From a checkpoint of a small mixture-of-experts model trained on Wikipedia.
Experts: 192 experts in each of 10 layers, 64 clamped SwiGLU neurons an expert, 6 picks a token, a sigmoid router, a shared expert of 64 neurons.
Below are experts of layer 7 (counted from 0) of a mixture-of-experts language model. Rows are named router (the router's row for the expert), gate (a neuron's input weights, with its number), up (a neuron's input weights, with its number) and show model dimensions 0-223. Each number is 500 + 40 x the weight over its row's rms, rounded and kept within 0 to 999. Numbers have three digits each.
After each expert's rows: "gets" lists some tokens that make up at least twice as much of what it gets as of all text; "comes after" lists some tokens at least twice as common just before its tokens as in all text. This comes from a sample of Wikipedia text that the model never trained on. Tokens count by the router's weight.

# expert 86
router:490513468421464487460526510492475547516534477431476497493486496430538521539560468480483474578467536485437539506462512483504441520470512492448514523495514469477510573538453537497498484540493502553552472527493477473461455567496448496476512527450503619570512513555428538413494561494476486591518539575486573537519444369520465422530546489445418513402513470496476425483490546490522471398549476427533437497456518479547528554500553534478527525515499444518473534486468451457498554508443464516544504531547500497441445547523456495528507544513461548546506528546396480506483469486499504504523500549542484462533451469499488511490516522492546501574456541548490478513575448503531476523503
gate2:568462486518494497428527483443460505578545561530530507545556491490484474512461561491563490524478492449462497567511454444495449558477521476515430565526518480510474513470503502593566512490511499547484472584516394534520572489530477494519558516483444445551484442543507483471449498545559559487466524434472558505414554483522446434529532552489487505495520505458476497540529511563556463580480568508531480488484470439518447537512514530498506448520463474521535537530560507464558512567439514429487480474483460467479563424425551434482481508499476511518497547466457458487439450476461551477527454573450507458544485377571489493536521535518522508526486501436535498478535536519521535541518
up2:432458500488428503510467503460491472409477467459523555503490484530486519526555518514503511528572546473475461448566446489491529526475571529544486476578543441497534483484507534520528581512543524491466480557466400479519446524525461474497568547489545509554478532534516487503489517482485457549523485570504512517499532530499515500513489484496499508510432440529444576523514513464504443513598489535563503478467537387463472542493489529543515515532508498498462484463474526516508484490508483428407468347436472518572465500520490513525512454470483518502517471530513554536592496533497530545476533511539490528567532482469422488622441530497595550494538554517444522465470437495457442551498
gets: "9", "0", "1", "8", "2", "7"
comes after: "1", "9", "0", "2", "8", "–"

# expert 77
router:509519457524512520493569465567482547513560494424541572505485435427492565530492482476518495514498450483419537485511458480460537531420442558511501553492499441421459550555451490405487508487510521469510512515536459437548460521534501498494540513496503569551532494499445526385495534454492537517558518511509514479520480513496525495516572555438466526483519546506507511505510509583601500501559481497506520490475505458468492544490546489539543510472439452515430485472528479401452584534535481425449546452508548546526464542488532426542506507499466508504530548515386484452503439516503561523467590541505470476519471457431539545452569550537542484518556479545498542504542479538493515485542
gate0:505549537552549531477493491480503526479487542501483489570572510566493432444481539532417503480493425462514474458470449485451528467522460494500519449440487546482465527523492455487533552584455486563532524520506447472588522503519467463457554485451488552501515597507472487486451453568511499494546515544522457487513443420433504423544506490560508506503557566512473532536415490437535482492476490509515523485529561556497511578497503637535536521488534555485469479556462529435543500539507439512536440423427524542479524489549521500500505518540529503492473539509435479454575412527482455509516496497488473543449480477466512540449494523448551502537587573545494475465536481498530539471569
up0:479480439485501497507461518523444517500507456531497528568520496490495535569467527453504522536387517595482469539532565471477564505507486481481470510508512597484391492444435539519567522462477501470533416532517475486488489509451525489442552535444578557471470516515501491474524580523512483435436518491523490463463487555523439548526469516490527496535489495556522539457530465551492490511453476524460501441500573421536520447436487553506502540429518489456456499475533528467482501506516461453453544499458461550475470494468508489450415549559461512452444483515561531478519469444510533440475483412512405488533487485522515522535550571500498480552468581449547510485437590491509423562497
gets: " of", " in", " the", " for", ":", " The"
comes after: " of", " in", "s", " for", " at", " University"

# expert 24
router:527543476448478527449502509571549517516529495466471495542495459497551486506507510476494518511424468524509556495508467472419461499507428485518502593502484385503432520492455496488536554511530557495517545518538523462495471571534499484515520420507555540558581523498470479445465542418533486510497497537472561453597467444464438467514508452504512543494521401518480446461538484546522451447499485478480520446419505489489544556492550469507485474484483477510489461479579442437437562519490444473538508506600583563475440500566535498575493486497487514530504538503442508439442435470553549490544487534534512414473464485541507492497529511475523484554572510529566542554506419534487521515469
gate1:442460568548503482459495506496457488471526506460536459443529517427586410577497457485490453543536552551500515528490492497491465504528458473512550471516588547504465503485478550527517505508511557445477491490478485501491500529492425526510574535485470476474532621494442524442486489521488462548476478530429487519422525490530453489521553493494530533543506454458500478556480468492477590500563584521401453517538610424474536581573539511544408504499465534500486455457537469541513508510519474516538475542506485461509519491537529552448431483478378446500512450514481488467424459458522516400495545546560487502570492465520553493532499509499553512534486505540493469453509501519505447504485
up1:522495538454540486445502433519394457447502470447494487509497497535501481519524472471469491506465409528506549469547538520406467506460505426481544492476418468535507483561484422486432498459492496511490503470487507491443514486446531562565496425472518545559480476529517550441462462510528531515545491501490464445500488418514505534562473535547520585512470558511511491499528535481488550425523493589483543396432453499552472492511474437455519458503556487524523517444609442503504475433504507503491483476462509497427458457523476538493536429543416527566477489540514570545510501473490554502522507485539530509555503518496448567478550448483415494535559544561562543520467544540469539482518
gets: " ", "1", "2", " the", "9", " early"
comes after: " in", " ", " In", "In", ",", " January"

# expert 44
router:492561451467517504519506506563481531462548530524519553497431495490477561529589535518469509475489498472473494480557467483585469506499489489484506472457494490537459503500445554440543487467516503543520475519519478420528514532528541492428449521522559605571580484513508450467551515537502553500578496509493523552495473470462452438491507512481430520480509447472442488549490499618598514455491514531542497503471530440505523510489534485491450503485456504494489542465541442465449525532503501455570500561502595492434399527479480452511537452587545446486481590562439513469546412462549546530578448492495526449478476495497531437472466468423534498478478518526527491506577473532561505506508
gate0:522437465445505477499500476508468521591508437533476494364506535573484511438567494551497486422483520497495567477543466477516510457446439451526518500532579490492517474466510479468496514474558497540514475552526559511510507473532523472489507501540494466504533480482594504502457469479488549513492577583563569515549470522523469532506478537501505479464522436500529458529463621485514483463498478511512445547492532508551564498583485506557375465478455581551513434481504531452511511433484537520477533552455524504487493440419505459475523530531494519489468486441498501509521443425502528459509442532573537524557480521441436539539510505465581501466506498564449547456522574532492442513490
up0:470506452470543484441466511512485481472540520567474508480441457494549486574555522397520456461572521463446503539488554459437497530563509529549554457472536466514569446467426511543478538471532463456468568465484467505505522522579529528530420513527483605491428504499542522530500494493502484538458515526511485497480567437504530466411491447518534432527486459518559503519486455496506506480511409579499489570533514584478460534578432450519506565514541461521501531479481517492493522456528457522509479489459416534513500544619530411521520520512449455500493551508486415556512520503504489477524510503495466514479581532468555557549495473505542502452464448551470547438509473509562501494483
gets: "2", "9", "7", " so", "8", " November"
comes after: "2", "1", "9", " Ro", "ro", " Li"

# expert 65
router:544489467542452498501518516512465482506512511471467550425505523437539478463485434519488491526467470509460519477426494454555553487412479541559462467444495463432507502501471516453512482437561579509506524563574496526472428571517525475507524488439499558535553547530446467474440575525491565552556527485489506497524495474494561450481569520479476504459520534517498508454516471533514461510568500464512469490443465449544514495449561526428512520463489453496483486450528446458416590494504519503526487424568527534464460512508556443558540476539464478529492538480413513423545467521495510488594493502535543449481480462504485525516541508508632526531515470528512582492545420530487582452466
gate0:539474490491523482527519539566390463427552469520513563450525481514506504469501504512518468506525528575547521438490513459447526435555454460466462499437559525464503492456384505516526527518453493574517538491559468518460451545529525485535522511465515472496510551459502498574488427573523514510508486448422481488542485459564460418504530466487464485469544475520438440470508469517526533443504517474481521466493507488572441484518531530468456557487519498427462525503482533484564456451502443511537532473503525547466477489484436344547482600574547489567523493511566458431467492526510451476487526514508462510438503522470561545541468471449485536496507519519507543465497494417549507454440
up0:501517444535506532449524482530546430552522546534502478482461533461557470448475527540537486488469554500555522455547494462507447519497533528611466498468483506474516525476472511549415464496499457510516508523578446467520466468449577523593518535512497434525481501564494564539509536533479533478552375503509461487487514499460463618524507495524533474551516492572524457513448483524522532503473477510460447470502554516558444499471502534538492489533457473514553526503506520551498458477534512489513568481493520566465515503446450410478569512592451575577519472560529491474521519550491531487513433507539456425451521530540479507543591505425473456472558488414495554500436469495546532494541
gets: " ", " \"", ":", ".", " (", " N"
comes after: "\n", " |", ".", "\"", "|", ")."

# expert 56
router:577524414386518478432527512547480492542535458460526475521477463467507488480511529505516437481465508491428523507477492510509496522484469518546515550429453478430454535534440509523493509464506513524508549514482474525559399486586546473507538445503509516569490549466487489427473554469468502562537505517508490507559460529521529419518525460433516520460526466634491474489432506511490484522539483452471471428504498469509493462485474470475468603455435485559466530562494452466497564475487488476529483470543536571415505486558501463535528484541501484502520500490537509499510475521514524457583440518551512442572470471413476447526558524453622532525540488544537493479567486505519473439516
gate0:555578506538459526527482619479488549510548522521527437496441524419516488545473505514508564509517445496504526481451491479467520460483465495488508491509563620446436488492568501459550503577550508427453542539482468568452479467522513472589487478408444502559502543440551488466478517524399505488558432527477526530571448490475516474443512473604430463560528552499527567495482477489564532506518475505574458452469480480470516466372495522476505475516463569538486514466530499588564554507532535516484490509507577504481490543483505555479503502464534453517519457538489487525483441501492490487474441489540465488489523535487487473481477528464483499508415526453527504471526483542504477556529
up0:503508491517532414499524510496489480526588480505504435516460499484463443500547486534525521457521502538495439473533472488507468552483451567527436480429450504521553494494524498519454454503524514473492566502534510497496579488477527560563578536515467523559517436449537437466527517504470536507529470499519457530479440439522421456549526469528543532513460429504412506449477453429549483536498519539454492479458487522511460480508455469590522452452482518480541469490440492513535515563451499514448603524492559559429507437482471491440518545456521537487434472494515480444395512522465510486435415447587504493551510501491537513605556507478534564457500476477494535444482500568421552485508
gets: "==", "===", " ", "|---|", "====", "---|---|---|---|"
comes after: "\n", " |", "|", "==", " Team", ";"

# expert 126
router:493536452426495520441524539512510510520482521463520470533447493526457539543566506467452441543457488476465563486458482520485502593434477510473524504468444464466464449481485496490452478504487546522482530514480480450486493538481465512508556517529558524602525484505500462420498543478536465575508488470451474499546494402507459466462486444442436462464523514534490508538471574545460545506531428397489443503434520406455496496484512488444560519492507479487505489471555433430510543478438478520487472526541540521463447538527518473552547471527481536556513482533500445483575462553528579421577515498501490435538470493438448508449483491420598455585549486503538570479526499554518497490479
gate0:542494536461505503534472401539531480540430480500458448500531539508518523539436463494517492539433436469514474523564565474476458524438482483532559463459510475531470497491492512556456551497502536506444543510526465494507429474478484541505485546481528523607524542509512628477520597455498476479442481505483460501449503481512542458536526485453488458462493538527545542473494421489510465451478481380471475482518491435492488516498509477539515533416518511564548534514527565518552535410470482470413455547547564542490443554547413550557466506447443555434467498459500495512484544459452513488464477411508484515542462475470439483422544507521470430528478491487489534486465494519512481433505
up0:472516522477425517510535454515478470505503474502510573490534406474539460539506462515496579521508501482504487462570487516541574585523487485492477534527544571470480508511485507425464459482563544540533468467501520571549489525503581507512471496521542484486515462470433476523527507415428520491501489425523466540498504491553429519474501551570423447477518449429515525483584452479525539486549512527559506493465579548412527503564553498558471489504420524470462476455496484592518501561529504419460473515576436510468456490463535432513552564523488469562449487494525476452419486494467557481561530571519495444519513593503535496479483455510482475474422489458461545551504525510515496474499
gets: "1", " ", "2", "3", "4", "0"
comes after: " ", "|", "1", "2", " November", " October"

# expert 34
router:492465462450519535490518507512467522515508478493513450516522465488513521502523531477496497523490528416458518510480465482483536472501525519491512461474497477458510503552438519512486527501538532502485476536511424373511479520559527495466517512536545489518521572543499461414482525531539541586580536525551493572529414471454511405530502455380508532463526464506463462551460529522465514418566483465514466427471484427479552521510486476427529528545496503523480546433545457406461589467448502489515526534500513568424490588552507381552511474552513536507484499540454533455522441490539534524532505518513517506506503471415542463488497512502532555489472477512557526502519403588473552456499
gate1:552509545527535502484537468432519516453505511536586505583551484540493521476571558529511524514511457517538447457490491504544527528428448487558463481479483530508536462539476546531458505517505522512427478542438558437418484486419535474542512571460570508409447505509499460521501536536554509569475446476485507497478465475474450563503454533454535502492542502460539465518473505506531563552566455547497533517564434503534578494518428562486515565506523485513481524485502494515483454486531509456559438449486466521513531497519459466457493497597480579582456538493499620471517514570543517477524580609469528455483527555518468476511505506565427494443476487480455531464497533491523475510467
up1:499450466538545535500556463477583464473527515562523561557440499509547511488484524546544565496560506476526530527520505523498469488505562470534516587574464534545487494547525526497436551534534550531466526480511505508497577509378487437535462470495498472479499526505522486540567510528513461512503475579551600547527467503495529472559518455515459560506492435487488435456479565477470534422550570531522588544518493523486502477542536511544487489456507470527471488473456466587525471468463484471529596512462473559532556503504511498471502502548571421484536588451498520488540485506582504462521470440563469553511533457397470521493479445474431493526466534511446535542444491474468541529503
gets: "2", "1", "3", "4", "5", "0"
comes after: " ", "1", "2", " (", "3", "4"

# expert 10
router:503465499471460504472542496549455519544492510507542604503444476446496520510533508555455396557489517501502495469484453511563442473475554499496448525541520483475507479499449512497479509466500501545506509593497483502465484464529479523460514424481535579525543456543511456510465581473543497536538535571505546515513462448496514408583500495513459503486522519474430519533442498552538468489504470471441463485390462457477516519518559497474582515532509476501444470496492502505507519503525540491494447552568588551484517510575428460502478523484489475597510471561485551441564497500540421486620514482543481520531470505439529467531474533537564507536546540475497463479516378532503591522463
gate0:415555553488441542494499489553560553553476457504523516554485443489520560443499506516439460546450489441438457442484492497499532552527436506513547455495508527582501447496498473512554495479476481493532522505480546502477565470551485529465519489479458540452400464519471519463449468547538498495528436476492547535521404473467482403530520584517437526497457467451514511488509471538487499484471427455498534523368462486448487568490540528505492477503470526507528483481502522498381555466512506467540506555516536430544501512563448522490565433519490549546466482531438494442530473462511480497555455566528470433485445476494462527463550496555468443440444470462502538498455435498479478554522
up0:502550451388431507505455566424507516548475511538496553497504498490471523541478499508438509548485495539514523561476413470477573476541474549582494505528457531597466522526501448471486492537528449486541518454477475498444543494494491471486515461505507542546463486531465486534453484514483574489480481512522555509533466593465533441576455516509498556521480468580579549519503501505488506486592441477528520584487435510538494580450543569439511433468493435503459508479506521443514502474521477475481521471509544460521423422545562465533489557540472442498473489544437419481517488490554478476482493496426549512521566532489548534584517457549441553519492522460529563453462491496491519554523
gets: " Ra", " Re", "–", " Ha", " Lo", "ra"
comes after: "9", "8", ".", ":", " (", "7"

# expert 132
router:499466436504484502494550491488509503470522403405526559488433493472523430542570487534507509571481473491417541482499517461469473475450501462495465492499479473482467531557450520428489514489537559505472532511544492533551533539516493545492512463441517547514479562504526521421435528487478510548504480498556510503536410493460546495494551495483413502459520490606475435522480533552494498547499472455481444479501484470513524447501523474453487458525458498473436494445525517453459479547445553490490558589557539518444420555569530400503474500539520448574463525541434566561538522437606446436542477481467515464524491439488504522500560542463517513553513468493534583496498458511496528509464
gate0:505550493499523464503491437491529481479482467468459520544534490450490511488545492489544533449560537486462434429514498491456490475528552465470510451475443548439541477523486489484479427596556496537496492509463493581578410493545522504512511470455467473445574570533473482485504552478521449492483501516470502550542488445511563506452548565522441421494461516558515528505532484534451492495533524524469507473529507538540529485530474465485424470506478532481432418475551548452441446440427495499429526522510533516452442453528537469558531511503538498484483548489525490508564541417559509411482484483502470479488540529595539500497500514527498528444486456454404637487442523553420461497493
up0:459483545548457502510534550502517532554505507472461405550507544505457444601472463476523516460517428419511474452523519516559515588472499535533487507510493445502519572483519519500476515494521491481527533480447513540512559454520515482544552489460457537531475457562448526451487508542444520506462456464494530524529551522493520610573517508531544526481523543495459454461554500516488467531480556483496523493536504512463516481505482474546496489496474511600528458471516509508549561644557525514587495497539556487589500554495499486549537479461471462579460506567420507544527491527524553575540584418507482486551478504517428590510520536500456440574506501531460464454485547521486481545489
gets: " as", " a", " was", " the", " former", " member"
comes after: " was", " as", " the", " a", " became", " served"

# expert 45
router:529570446505484571543547539533482525534566492444491569548418502404505428493543488476539499540466513449470549488512512480485513545496503510554491484422547478478493501483499490497420490488552503522476490493483425513562507554509514514494587470536522553575546534570444457471493487510486526489567570550512520476610501462501576516458532549465449475495528507535485532506508538560559506445504495464559438501474477515503522542495554509513571568510482486530440453485533425502495516506482505459508491536597593546458510501506540497560507484514560575561551487467444510465445475460483574519548545563444520535511487460460503508472597549509538503559484483527517513513528466552472542424544
gate0:497545514438436484523451493534477489481456477501504458501507480481522509517496488519508503488526443513559485508481479468518438505484535491529467572536446534524442537393502441453485528575595583445500403506502500452511520523537522487565445516481563505485551495476546559443490412473532488599544462488472511523486554576479492578541566507538468525474527469504483490491456485437496524407543561534528463424477362500512579456460532497439488474479495486542509558478528504417531500465578483485548441481509539478471491492554480539488516546442535468499544523512457439465459551442521466475503469495527476555539442532497522450469560520519450553538571489464498485446478507507507503468545
up0:539491515567492519399490497500518465521500498498537526537551430556502466486497406500446461453588450430517503432552524486529557491495453503559432488516464455522523531505572427485531435439530440557516570500450453458544519518427507484551547464474577498529545512500531503422552489549507521526390586513561521472452494509539490552521512502462482566499501505561516511517447514522505533492525552475451538459472519506547459536501492471455470543516526476530506556430524482488545538498501512505488527498533439486534507559522468484543472482541506619540534440468459522524484501375477510530552484510524510483440546548570541510500509479550432518472447586509540482463511485462463466518497
gets: " \"", " The", " George", " John", " War", "y"
comes after: " |", "|", "-", ":", " of", " by"

# expert 22
router:565536461489460511497498515488466498490517478469464522478437510414550508559568537539449495528423516471485545481438418505519556482444505611490454518495512477458460569588494558479526556524526502498475520522506471448518506520489503550433494481487526530556528478492491462461461533516484483570515459582480554595522466514496476480502541485491487494486528507544431487546475522527493444492519501491457528508454564521524539511459587443501525489558497493500390470453527441451453628484529419457453500497491601585433482562526474463581551474489515481492478519501471505506491500518555481474548489525461487437585519491452528531525509525495560471492544530530586564508508424518500546512499
gate0:479589472543519462495454581533549530491469520511450513515412501532486484449484582495450494518534490529517490527396505528460450452455549506455484529515475580460445524500555548445460526551537548494401521484470505481507550476453576545498428478480383504508475508478548504496515429504536409473535551514524423500559502536544519464491483519546451487529554480510483490500530485509493493528453517529435545466443514456398519516469502459542457468487476556509485530458491433552445631504486543477511451448510493523489425428468495508472463495532492552481511551535479513462598559488548536539510538495480498523531469456530544534496511515483518461458437498422475562477477523517509483500546
up0:501514530500510520529434529463485398527518548535532562509480477498426534484561485524530550446499564508461523446505479470506470515514496476477492463550452509488555472508560499531475500473455535498456483388431508452516457477475548475554482539477395564436464549507520499459534443469534551466522516498526529562535442530502533483464537544453429453534536466526472527481476441530535466541483503460522519515513398493484480496419563486524530531466525545529400464541488477483522463465516430535440504469511478503556445514554461546516535462459522563500526473419513479459515462511464516524593580503550499494451463465521497519457438473507510556469534404488419574463455486587472518533480
gets: "5", "6", "4", "3", "8", "7"
comes after: "1", "0", "2", "9", "8", "7"

# expert 169
router:568476488453546525485527515549533557490495487502440488531460494475503522565555518477446448521462537531469583421487532462512493523530431550501418463543480470401468442551431472526449570470498531534472531558475388513581467509549464547444491471544498531503485499558495441424546490515479439584606486488500466547514468438452480501506457477435460535454546479512528439538503531508535504512557492466516529467465513529491552495540525579513525497496442417491472509486415508466472568501503480534509508514528519519455470488548409506540511545490502514554482562555401518523567481474518514493538494552523469470508480498511533436523457473489574498526463532531485562504507429537522446479490
gate0:435522476464435501484498532481496529501559526516497464478448467485473470546491445483491492468457484549438515485519464540511497550554482473567473482530511460463522549489499470437493551586488500548512568470504461476646466504548493485480543581494538557429474517521475589427444469476475537443558514481568543519508534554554504454498387462488482521514532481475475494547516496429491453497436502532561455494478539466561609438532488522463476525508489397449477484463515564542531539473512512493592448559474498494445558537516496503491487491504436401534532539495499506517536425513510491444461524509472522515510482428473505497502498441478449472535541478528501524576496470419446480492496
up0:556520492535443489523505536530535571464403467518570491541501466444483506479507486508524518500497493456532519490421468502501452502473496385472456467502491470514507478491505544520427477381484573450557509557536552469485550490485508526503511402519479491528497467451522498482532473500512497563480445556556492614492510436499484515528567467504462439505532493480510571480474588461537497458486465472508527455560485494473495491602481577513496508521504495531450518492535466463494488442487508502441532488543402541483472526483538503493545575517549481519463521488504466478514551511546556508552511567410477525508438429549489514439419483489545471546495433565490507437530541430553527550436
gets: "9", "ul", "a", "8", "\n", "us"
comes after: " ", "1", ")", " c", "us", "c"

# expert 2
router:523479422464479535493609566507502490533566439496461535522503454456569509487513455520486481532478474475435523573478505509507519520447487531523455569504489440421436473519457451436452505470540516546404526541428498488558460518492537523480570525510573505519555569545463512509480428511565489532542551525480572490528456547559543445452543528436503522450517505595421465550504521600516481492526462481493466437500443499495551506541544507485466558483485495534480515465471426501466536535472480482505516485547562498506414482531466506489517511513515558487488512551455486511509491458492503480536558529478513445522523381519461533502521557513595504532546522532534550462503445553455474457493
gate1:548449550497496553432553549496513489514548503559421503499596533492543506499464439465474520462494507488510524554521491444483513512528449426535493479545494544507453484549442494495492529470550510487501484473521495517432533503563581603449537534502490501588495564471493474461438472490573523533477460528398559469479517454452502554481585486519511462564517495586528474519456468466524546449502568549561516449549537460537508445480539500459486549473472468472537516455522509564443542468402461485496531466577512459492412461499469533481504550489492472550533514552524568430505476451444529506486502472467470495492592509548442482534544430545445528532461458499521469504512457462515522520529
up1:475494488473539454560518489461562534411386458489518449465509599445515461510481548500454489433348460471489521533469536482530553447486480519496525476511474547488507470499490465527495429522510509494467556518556453473503491487508489530490417540529523472492439470512539499499497523516479485491465478516530563488533492482508430475467546460476550512524519543534534522457493502482499487499498469465508511509511557470514461494455529450503526498461476511443508527525513546581555495540537531533505497482463435386527558499464447517450488483553568475391463436539579474478433519517528464478571489594539554473506446468506453395542481433532517555515540469536534537483502438503583561520521
gets: "s", " film", " its", " album", " music", " band"
comes after: "'", " the", " The", " a", " for", " Best"

# expert 185
router:524526514427495534448587476494494529575572475491517505473469477472531493513537515514467462511486534557477575517515514469438489521516502560540493582450521442493435445539445532508522508522492518551566513567426442440468456498531474509481511481468508532553531486479453524490491561505532487487517502454498518537513462479580544496513552507385527528518516578558486500505500481545549430469549460479456473471427561420517497482471532413523466517518470455501451498469467479400515523541548482477426553526505555525452492515635446477501474510452541515522489477549535505490553492458589530474522543514477519507485514465427530458479582519468561516568538509579461508524567446542535498491523
gate0:559563495483424472567580501470530521491484506519556487574542496549470583540489519455548480575489567528476551533548540427529528503448429521475495511424546505501503524532516547475533490463480530540487548448507525525489538501602561470474486515492503485570571481492443498510457537470532463578568486528470467455495452465520503444581514444448503499420558486459556471481484518500515473539553473481476549549572447539509511450492485436529504526554532523517446488434536551483558553507491435514532500487487538529512460513529477502545395442493523536500567541602513500507538498410583515509487495434529534488470519481444532472513496516511477523444497485487481496563509449444554570488471
up0:529509530569474551452485497533503498545444437441450437472547553420465545500452449439532542481512503473468445485512512473496464493518532479508524564524484450508485479535446467541544529544488443475504515495492503504511478443499420557460456514426467545567597465471573501511529623461414525495555411544557471461446567492476523574564543453509500512490501526576578448442527467493522521461506521520488508563541474500523522515473511506501525467569466465503475504494480469509543542567522510484495527509530555536483507522481487414526570452503481512468564473500442491413488474557444528487543526439498470451425572443487454540527477481509516523490468435471568498485517534531550504494567
gets: " in", " of", " In", " on", "In", " to"
comes after: " |", "s", "ed", "%", " based", " ft"

# expert 39
router:510522518446474510539493538555535533522530476481480495565439456381561514522528489473469480538459496466460566498481468446465443524492500513521438500490444470481493490530482539462499523532539537553484487546550462468535505592480486492476471483467522582606516501553449505430489508461505483570594484521488526564550423430486464454527513456439493545468521435491497457540499573523505460422552433426455480478473485468472521546505541463519531513545517469514458507473539404453480541514452480502533515484525543554424481534603481451522494481511483510563530510518410512471502489505534499551547460536532472442500444447422464541533494525500564517510509494516523522502516418604529550516489
gate1:508540501434470558532494484558495488452512553454516494521432473533504503468532536456527462530436599529514468482582488447493502540466532442489489479457481517494529517524437519460507419534475516514458447535509512499552567521487506472458489405461432531468461539543517576526487466509482369519430537451546370471512522466502458447530498503555455486496495482481526543569477506469524468514486469482494423545519480496481470509558491568570419508497520502509434508542442452496447520549449523491506520518470564531546393555472457460531555413478498508540448500482519467458509525503490491490493497494494470518513547444443527472459436474525499440490522449473471615494471441459502506499443
up1:558528519527484523476544446513483495442464489505455529577419513518497478550514587448509434502450514453507468471415500520433542534555520453547585500497490498488452489486551455554543517504475529531549458495470491528462472496482499517475442471421479476485538556472438443460532551542494525464575535510545491545530523549383553487531468478477520480483481434504549483505522493534428522446497479564452491484501612517555597497560522509545432531492481427498430435423474502443542491477435502554527494522564549485448459568506442473438460489438535512536477485533556470492451484478570533529534490466539487514521484486508458527500527496483517582457500450454552465468499514489493488499567
gets: "9", "1", "0", "2", "8", "7"
comes after: "1", "9", "2", "0", " ", "8"

# expert 32
router:531513442544499536417484451587525562459458420442524542528489488430552474536474509470502490512492484531439507496465507516524532571489497555509449508508503436490516534488512528436484478479575510537461477558498475511529462501522472540435539503499565522506535559534501494449498538488488488553563594475513510544547469413523448438482507562441412523445515490594436515503479510547550454487522483472485450476471505494527478532530505493498558484456510473508458476438523462454549580528526471481467586490549509568471398469492478492500480464554509589531488516473413507460554444477568503496500501458488555395595453535496469527486485537500531529460497439541523562444520482527517533525462
gate0:492454457487474536450528469552516525505527584505495446564477518532458519491454447485508452496482528540540472482477526555504540559535494528455563498495457489548544501455491508505578564471497469502591533548496478497550535476499522399457487456448569455519522512584486537511556505455496491472498474533454531562479525402492532435492490502434521486534479436526524503466543481437429474548434520486521521519488480494528492483505501482538548532515482538481464507491398529467502497549571539505451535517474469572480500523484524506516481466541554564470553415544610463433484548542540450487526427472500531522470524543487483445484405501450422399448487494462512507514591521549563491488449
up0:506413503441481525480497480529523484436489545485507433601398448443531471605573473510551498518574459493559531493445522497483480530529521494464499527458512477502529544555512532553505510450488509508515519530553516535513570485459549490529597546544502502500503512526508556499439505493494564523537522500508517533524492538573464434473538514510490604475467492559373506500463531507467518482474451494485532520493507582506517490445590496469526540509524508466480484517558500465456510546510551578422487567513423493501480533487400545483515510449507458528542490500476539503551546469493474473590507478504568423484453541489479526596527538541471472501565452487496509515449466478477541505569
gets: " |", "-", "|", ":", ";", "="
comes after: "\n", "\"", ")", "4", "6", " MF"

# expert 157
router:537518466469481583466490493595442480497528410515521563488430449468509453507514531517470477517463496479488528544483501438509475482470470473576456509500445484423512502543466484416456514543490562540419432550529496417541473573499474575456491527515457543496520506569493444451485521458489548519479539499521533483549442483485522476488535511465507544490521487523491441513500517535546479429551438454476464559483468448500545435556488486468427565476493493495471479416508445423471540487418534439549509491524546502457482556522522437514501502505528497507438549468365516423529507494576528454558512527480499473513475531474516516505517530445578513517529493512519498458504408532555524436493
gate0:528483528476521513541498461510446442492537505524449453494435520554524564485507511542568403508522454492460492470482511530468501520519513484499493538530445476498513481603464486543488577459548544511541501502488479484476472495424500571425453524523484514521581538542432519499430537423504464543483426486564499563522487373539523518472503482458575476487487469533533483476443503511499504491553490427542482371469416492438494481464510514537506455482494586543574488487470594503492496505487538513457466550481508527454526370504522570521482553475543492554478493469476527484516534512490476475485511472458411519510500425564498519542516449477536464542506473509499526561515546505555517430494
up0:486529377539473498532498496543453559449474508504488554552531536499504466427557543452554425523480423497568533497418512489508531492442482399468456456522521459497541542492535448551507540469554502462510522472530501509518467469455485515459542514478519478508475526555544563478476432529412501518490526504466458514552494472538450543476545520498574569405497482581485567518515462568517494452453493474455518483434559507551542490413518469545464544453525534509532485485534521563472521536494500468536404453508535484522557494521405508565484503501492462536487458472544492534535506459531504518532509446523496451545486486486427461487528560442437499520426526497463518513494456513480392539478
gets: " ", " \"", " “", "‘"
comes after: " the", " a", " and", " of", " to", " in"